Below are experts of layer 5 (counted from 0) of a mixture-of-experts language model. Rows are named router (the router's row for the expert), up (a neuron's input weights, with its number), down (a neuron's output weights, with its number) and show model dimensions 128-255. Each number is 128 + 32 x the weight over its row's rms, rounded and kept within 0 to 255.
Before each expert's rows: a language model's description of what the expert responds to; "comes before" lists some tokens at least twice as common just after its tokens as in all text. This comes from a sample of Wikipedia text that the model never trained on. Tokens count by the router's weight.

# expert 13
What it handles: Prepositions in, at, of, on before places, plus colons after infobox fields like District:, County:, Release date:.
comes before: " the", " a", " New", " Animal", " UTC", " United"
router [ 93 169  89 135  91  86 140 103 133 186 187 125 101 145 110 109 133 124 153  99 141 118  92 118 103 151 140 129 160 140 129 137  73 136 116 158 176 118 102  95 126 139 171 132 128 152 127 113  98 191  94  46 129  84  77  96 154 207 179 157 156 143  89  43 145 144 115 152 213 132 111 145 138 191 155  92 131 155 144  91 122 105 145 149 101 146 115  84 144 163 148 156  74 101 142 120 100 149 171  90 101 154 132 128 109 161 176 104 132 157 131  89 131  79 144 118  66 143 144 104 139 134 107 151  83 127 108 106]
up0 [127 183 143 191 105  80 140 118 135 138 147 135 117 154 116 142 134 218 108 162  79 185 164 147 103 115  93 138 192 124 103 182 121 110 117  95 149  96 120 131 132 151 183 170  83  59 174 103  99 106 127  95 157 171  92 105 109 119 107 140  93 146 100 128 150 182  83 140 129 139 131  75 149  91  57 152 109  78 183 163  98 145 143 109 170 118 115 141 157 128  86 118 150 114 143 149  75 121  70  62 129 133 141 130 136 166 166  75 152 155 145  79  91 144 157 134  72 128 139 207 127 141 134 151 147 133 121 142]
down0 [166 130 126  91 101 125 137 165  76 154  96 137 128 181 113 148 156 138 112 127  26 111 125 126 120 117 140  96  96 178 142  86 141  88 103 171 138 156 120 168 150  94 115  81 181 115 177 117 182 139  55 148 165  93  91 127 153 112 160 179 132 139 168 107  79 140 175 140 177 141 214  97 143 101 125 176 123  89 146 131 114 100 165 156 184 138 133 152  97 146 116 132 145 125  92  99 137 195 166 155 100 158 147  96 163  89 151 152 160 143 131 128 103 128  97 102 161  89 114 139 167 100 165 172 121 145 201  83]

# expert 24
What it handles: Prepositions and verb particles following a verb or noun, such as of, in, under, up, out, into, during.
comes before: " the", " a", " to", " his", " their", " her"
router [ 97 122  93 193 130 121 138 107 140 180 137 173  85 192 105 125 121 164  89 109 102 174 108  56 121 174  92 170 128 174 150  71 146 130 147 136 145  72 123 109 132 126 159 120  98  91 136 151 116 171 116 141 100 130  68 161 121 191 133  94 129 134  55  84 154 141 185 121 119 110 144 182 136 139 149 129 121 126 123 139 143 106 137 148 117 121 119 125 198 222 140 159 131 149 162 176 181  97 153 141 105 156 126  95  83 128 165 127 159 136  66 130 151  78 132  83 111 129 172 155 105  73 156 131 109 126 120 127]
up0 [126 123  74 170 136 100 142 124 188 113  91 129 104  74 186 114 125 110 128 135 171  97 162  76 143  80 153 146 159 173 184  87 142 147 176 113 131 168  82  96 145 131 153 136 125 108  96 103 181 130  78  76  63 162 100 161 133 159 173 181 117 135 108 165 147  53 177 106 115 110 127 117 102 133 139  94 154 113 130 135 126 130 129 165 130 121 142 135  92 125 146 122 102 114  91 166 140 115  93 139  79  63 151 165 157 133 105 134 160 129 148 150 153 162 115 118 112 135 155  87  86 114 145 126 119 131 150 127]
down0 [123 109 191 114 171  96 116 107  64 110 120 122 103 156 151 119 182 166 105  87 166  85 138 152  53 158 194 140  76  91 116  77 132 171  74 159  83 129 112 136 122 114 112 149 132 125 168 160 151 140 134 220  88 156  66 151  99 143 139  88 192  87 157 108 114 160 149 120 109  94 140 115 131 118  93 112 125 134 157 122 185  95 176  97 202  41 151 114 104 169 155 117 134 135 134 131  99 158 131 161 109  59 130 128 109  75 128 115 127 153 128 169 125 144 146  60  95 148  60 164  88 142 145 144  79 181  82  96]

# expert 18
What it handles: Pipe separators in tables, especially election results, plus election words like votes, election, Republican, Democratic, Assembly.
comes before: " ", " |", "|", " 1", " 0", " Party"
router [ 93 167 103 155 116  76 206 100  93 141 132 126  85 163 184 103  81 141  92 105 129 144 117 114 157 144 104 140 111 137 112 131 107 125 126 107  91  90 152 126 145  99 136 156 125  71  98 153  99 159 117 101 125  77 103 121 182 149 150  85 154 158 112  84 170 133 133 151 200 121 149 166 154 202 151 193  89  99 155 174 135  79  99 161  89 134 133 143 133 166 134 107 118  69  91 136 142 137  92 147 131 168 127 118  93 140 126 158 168 118 112 164 130 128 146 104 119 126 178 102 112  95 126 108 120  91 133 102]
up0 [123 132 178 125 148 113 166 112  97 140  96 119 165 120 173 147 189  86 137 185  68 124 131 101 128 147 140 118  94 102 120 112 164 130 136 142 120 134  91 139  73 145 137 127 120 122 104 168  85 118  82  95 135 137  99 129 121 113 116 179 156 170 137 119 104 135 172  96 110 116 154 141 152 124 120 128 102 123 141 183 146 158 105 160 130 123 117 112 150 134 178 138  89 114 131 114 136  78  73  78  92 105 133 127 127 150 131  94 103 145 142 128 199  90  94 118 111 112  93 109 187 155 156 153 207 121 102 137]
down0 [142 169 134 124 148 129 168 162  69 152 140 149 105 122 128  62  66 186 167 157 152 147 113 187 102 122 154 155  92 142 154 125  93 115 122 107 159  77  92 137 112 182 148 166 102 172 138 156  95 111 102 163  82 172 124 137  80 113 139 139 113 135  96 147 150 132  98 110 198 129 116 125 116  90 152 140 162 152 102 153 109 100  95 111 106 175 154 161 116  51  68 102 134 157 143 155 179  95 110 153 165 159 172 152 140  81  92 143 110 123 104 162  96  99 126 128 169 162 165 120 140  69  59  93 145 125  78  96]

# expert 8
What it handles: Line breaks after sentence-final periods before headings, table rows or new paragraphs, plus heading markers like == and years ending citations.
comes before: "\n", "|", "-", "==", "The", "==="
router [103 141 107 171 100  96 179  97 166 129 166 174 154 134 157  97 131 144 167 145 150 180 140 137 170 130 109 203 128 101 154 110 101  87 152 192  66  95 140 110 164 128 191 154  79 119 113  72 134 148 139 165  93  82 131  90 127 103 184 146 176 144 139 115 107 140 159 215 123 102 129  93 125 156 196 110  95 126 109 103 149 103 102 134  93 150 176  88 152 130 135 119 126 154 147 190 137 156 110 115  99 144 127 177  93 177 139  93 166 178 125 174 155  66 131 100  76 114 173 139 131 107 146 129 134 140 115  96]
up0 [171 113 117 132  86 148 128 139 190 140 150 193 104 134 114  90 172 153 102 159 157 121 195  91 108  96 105 145 132  87 167 151 117 112 139 168 170  83 134 127  98 129 101 105 145 126 147 162 152 107 102 133 107 186 172 161 126 155 147 172 153  76 132 146  70 108 107 168 150 149  92 158  78 175 140 127  50 170  73  51 149 147 140 116 171  96 154 131 167  80 138 133 135 127 136  53 145 152 118 163 166  67 100  81 147  94 148 125 113  92 127 160 116  93 140 103 179  88 131 163 188 134 141  79 158 120  79 171]
down0 [103 138  88 121 152 176 123 126 125 149 104 165 170 111 111 219 170 145 127 122 136  85 135 120 100 121 109 120 140 114 138 112 111 151 110 146 122 154 127 188 112 157 158 183 108 172 172  61 171 109  57 107 130 146 171 104  91 106 110  99 108 161  96 134 173 139 110 129 185 116 125 188 175 154 162 119 176 184 138 190 123  75 137  92 130 132 137 118  65 140 119  93 152 180 146 122  95  99 147 103 184 164 141 159 156 132 146 148  97 107 114  98 133 112 120 102 142  92 101  91 181 125 175 138 139 162 101 168]

# expert 19
What it handles: Forms of be like was, is, were, being, been after a subject, and blank spaces or empty cells inside tables.
comes before: " |", " -", " a", " also", "·", " used"
router [ 75 182 128 125 148  95 190  87 124 168 104 148 126 127 169  95  93 165 157  96 194 105 130  84 102  77  95 133 130 135 158 102  69 134 122 117 122  79 160 121 103  98 146 174 118 104 135 139 103 173  90 158  91  30  99  99 160 120 140 149 180 143 114 118  98 158 114 148 146 148 163 151 140 111 150 166 118  90 179  99 186 114 167 170  67 156 174  93 158 154 184 148 128  97 154 120  81 138  99 101 160 134 161  98 138 129 160 161 175 110  96 183 157 148 159 123  94 140 159 129 169 131 171 160  49 138 142 106]
up0 [ 83 121 136 139  52 112  67  90 142 117 145 114 195 126  93 153  77 106 123 121 163 221 124 158 206 147  90 120 106 187  86 188 108  83 120 107 118 125 100 195 137 143 139 117  96 131  66 154 170 105 137 118 116 159  99 142 115 121  75 102 150 118 126 125 130 168 113  84 117 103 154 107 150 161 135 147  71 117 196 115 157 133 109  85  94  91 149 136 158 184 136 174 123 194 193  85 132 121 102  33 111 195 133 108 172 128  92 135 130 102 112 139  86 173 158 110 104 168 145 132 121 105 119 134  86 150 145 102]
down0 [122 100 101 172  95 107 156  97 151 125 143  82 111 143 130 123 127 103 188 128 149 120 119 138 142 142  51  92 167 115 129 135 126 111 177 114 158 114 125 143 153 133 230 179 118  73 165 177  93 142  96 186 124 124 119 134 133 176 186 126  98 114 122 142 152 102  96 128 122 101 183 136 110 138  39 141 123  91 155 102  85 169 108 222  94 132 136  87 156 110  99 131 162 132 160 188 103 111 109 107 161 150 100 150 174 117  66 124 121 125  40 108 159 140 141 177 187 151 176 142 152 140 120  70 164 145 120 146]

# expert 31
What it handles: Single digits and digit chunks inside reference numbers, vote counts, times and years in lists, such as 9100-04-71, 6,7-22, 4:04.
comes before: " |", ")", ";", "/", "2", "3"
router [ 86 175 132 212  73 102 107 133 151 145 111  84  70 124 168 114 124 185 154 163 110  92 143 141 144 126  98 172  97 109 164 100 101  71 139 180 118 119 197  74 147  82 139 149 143 161 119  94  88 180 105 112  96 120 132  88 176 137 120 162 141 128  99  91 133 139 135 192 165 118 114 160 139 166 162 120  99 147 141 115 150 100 178 138  94 129 127 139 127 151 103 120 108 105 113 128 116 125 126 120 114 112 140 122 155 136 123 112 205 140 111 151 115 128 168  46 150 125 144 129 140 127 152 150  83 152 151 126]
up0 [117 130 109 140 107 112  65 108 170  91 159 116 163 112 116  75 119  75 141  99  89 199 109 107 138 139 139 161  88  99 177 113  84 104 134 149 115 118 162 138 137 192 128  96 111 103 140 155  96 162 150 134 124 105  98 141  89  94 149 141 128 124 136  65 159 121  92 163 126 101 152 226 172 170 136 138 102 156  83 148 110 112 140 188 156 107 145 163 100  99 133 116 114 133 117 166 101 110 121 105 115  90 152 165 136 135 130 183 136  81  56 149 113 130 106 128 146 153 163 149 158 122 145 143 154  27 152  90]
down0 [139 133 108 149 110 123  80  89  94 178  98 139  90 178 170  97 136 139 109 124 105 194 170 157 132 143  89 117 151  60 176 113 152  98 145 159 128 144 154 167 122 137 166 109 121 121 140 138 136 110 143  72 131 132 154 142 128 103 190 151  73  66 121 114 158 117 126 126 163 165 128 113 169 174 123  78 151 169 173 141 142 168 114 104 102 166 159 127 106 145 153 119 144 148 101 146 130 121 141  37 157 140 158 111  91 165 127  92  75  98 138 142 103 142  96 154  76 101 147 159 132 177 160 111 187 106 128 146]

# expert 7
What it handles: Infinitive to, not, and modals after a subject or did, as in summoned to, did not, can't, may be, could write.
comes before: " be", " the", " have", " not", " a", " been"
router [ 91 137 109 134 125 120 151  34 130 131 110 142  58 146  87  93  70 144 135 140 140 137 120 111 133 154  97 130 130 132 167 111 135 147 146 178 141 129 157 104 129  76 154 157  92  99 130 105 123 193 109 176  95 147 114  62 140 136 188 167 157 191  95  99 142 151 110  88 171 104 119 109 127 127 130 117 123 163 164 118  99 111 136 124  74 162 106 134 117 141 202 119 120 162 118 198 104 130 126 110 146 138 114  98  49 180 209 143 124 159  81 146 114  87 186 116 157 169 109 184 138 128 130 145 144 117 140 133]
up0 [163 114 114 113 134 102 131  81 126  72  64 168 168 128 150 108  65 119 124 121 134 105  99 159 119 150  92 128 114 143 155 101  97 147 212 131  94 113 112 130 150  50 139 133 135 114 112 179 176 144 116 124 111 167 130 121 122 123 109 103 118 105 115 108 113 100  81 127 110  99  87  67 152  97 145 154 150 123 118 140 162 123 155 129 143 171 152 122 180 100 165 101 209 149 113 104 110 205  92 102 140 200 133 168  93 112 175 128 109 201 123 158  96 135 184 115 130  82 104 113 101 112 211 150 127 147  79 130]
down0 [160 149 142 148 118 166 143 118 129 155 200 156  90  78 197 136 175 154 117 135 132  55 135 122 152  62 108 105 135  77 154 119 140 129 103 126  82 135 146 165 134 166  89  71 122  86 118 152 100 109 146 118 125  67 158 143 105 136 134 160  86 143 179 137 136  90  81 186 126 127 104 142 154 122 104 128 207 110 186 135 104 153 148  78  93 166 151 148  88 171 104 127 128 131 163 114 149 131 172 161 134 142 122 161 145  86 138 105 160 186 174 183 110 134 128 111 153 142 140 146 140 116 161 126  88  83  94 130]

# expert 4
What it handles: Pipe and semicolon separators between numbers in sports tables and score lists, such as | 0 | 0 |, 1R; BAR, Pld | W | D.
comes before: " 0", " ", " |", " 1", "\n", " 2"
router [ 81 184 178 125  73 117 158 119  76 153 121 158 100 188 137  75 156 201 134  85  93 148 116  98 130 144  99 126 114 137 147 143  99  94 181 143 157 106 121  86 161 123 188 145 142 109  68 112  82 135 101  71 129 103 151 110 190  85 152 150 146 194 125  83 102 143 136 140 201 104 139 111 134 147 121 152 101 114  94  75 135  87 156 207 142 109 179 112 170 165 161 162  68 113 100 145 150 183  75 126  95 109 134  88  93 124 130 158 183 119 108 120 130 131 170 117 158 150 152 129  75 102 136 175 124 104 176 111]
up0 [128 114 163 163 126 156 107 108 116 106  58 151 131 134 105 102 134  79  80 166 115 172 168 136 187 147 112 156 145 150 144 168  81 143 198 141 129  96 132 128 126 132 137  89  87 149 138 155  62 102 168 119 123 138 117 146 131 146 196 153 135  82 106 118 103 105 129 129 137 157 144 165 151  86 125  93 134  63 126  58 136 167 140 194 143  81 154 160 128  95 105 108 178 113 138 124 133 107 204 109 150  95 161 165 127 120 210  75 222  76 139 164 101  71 147 110 145 126 160 145 110 113 185 167  68 174 164 111]
down0 [143 133 142 174  95  95  73  97 140  96 136 158  69  98 194 141 165 102 132  95 174 120 144 125 134 122 112 114 194 112 104 177 158 112  96 106 105  78 112 158  99 138 171 119 108  65 138 135 159 106 162 151 104 142 134 136 111  92  35 133 177  88  58  98 145 129 104 150  81 137 132  85 121 172 176 122  68 122 140 105  79 183 137  90 139 146  87 158 205 115 121  78 119 147 117 101 113 141 112 110 145 128 184  50 132 195 144 152 150 147 122 137 153 155 126 193 180 134 159 116 151 134 140 153 162 122  90 130]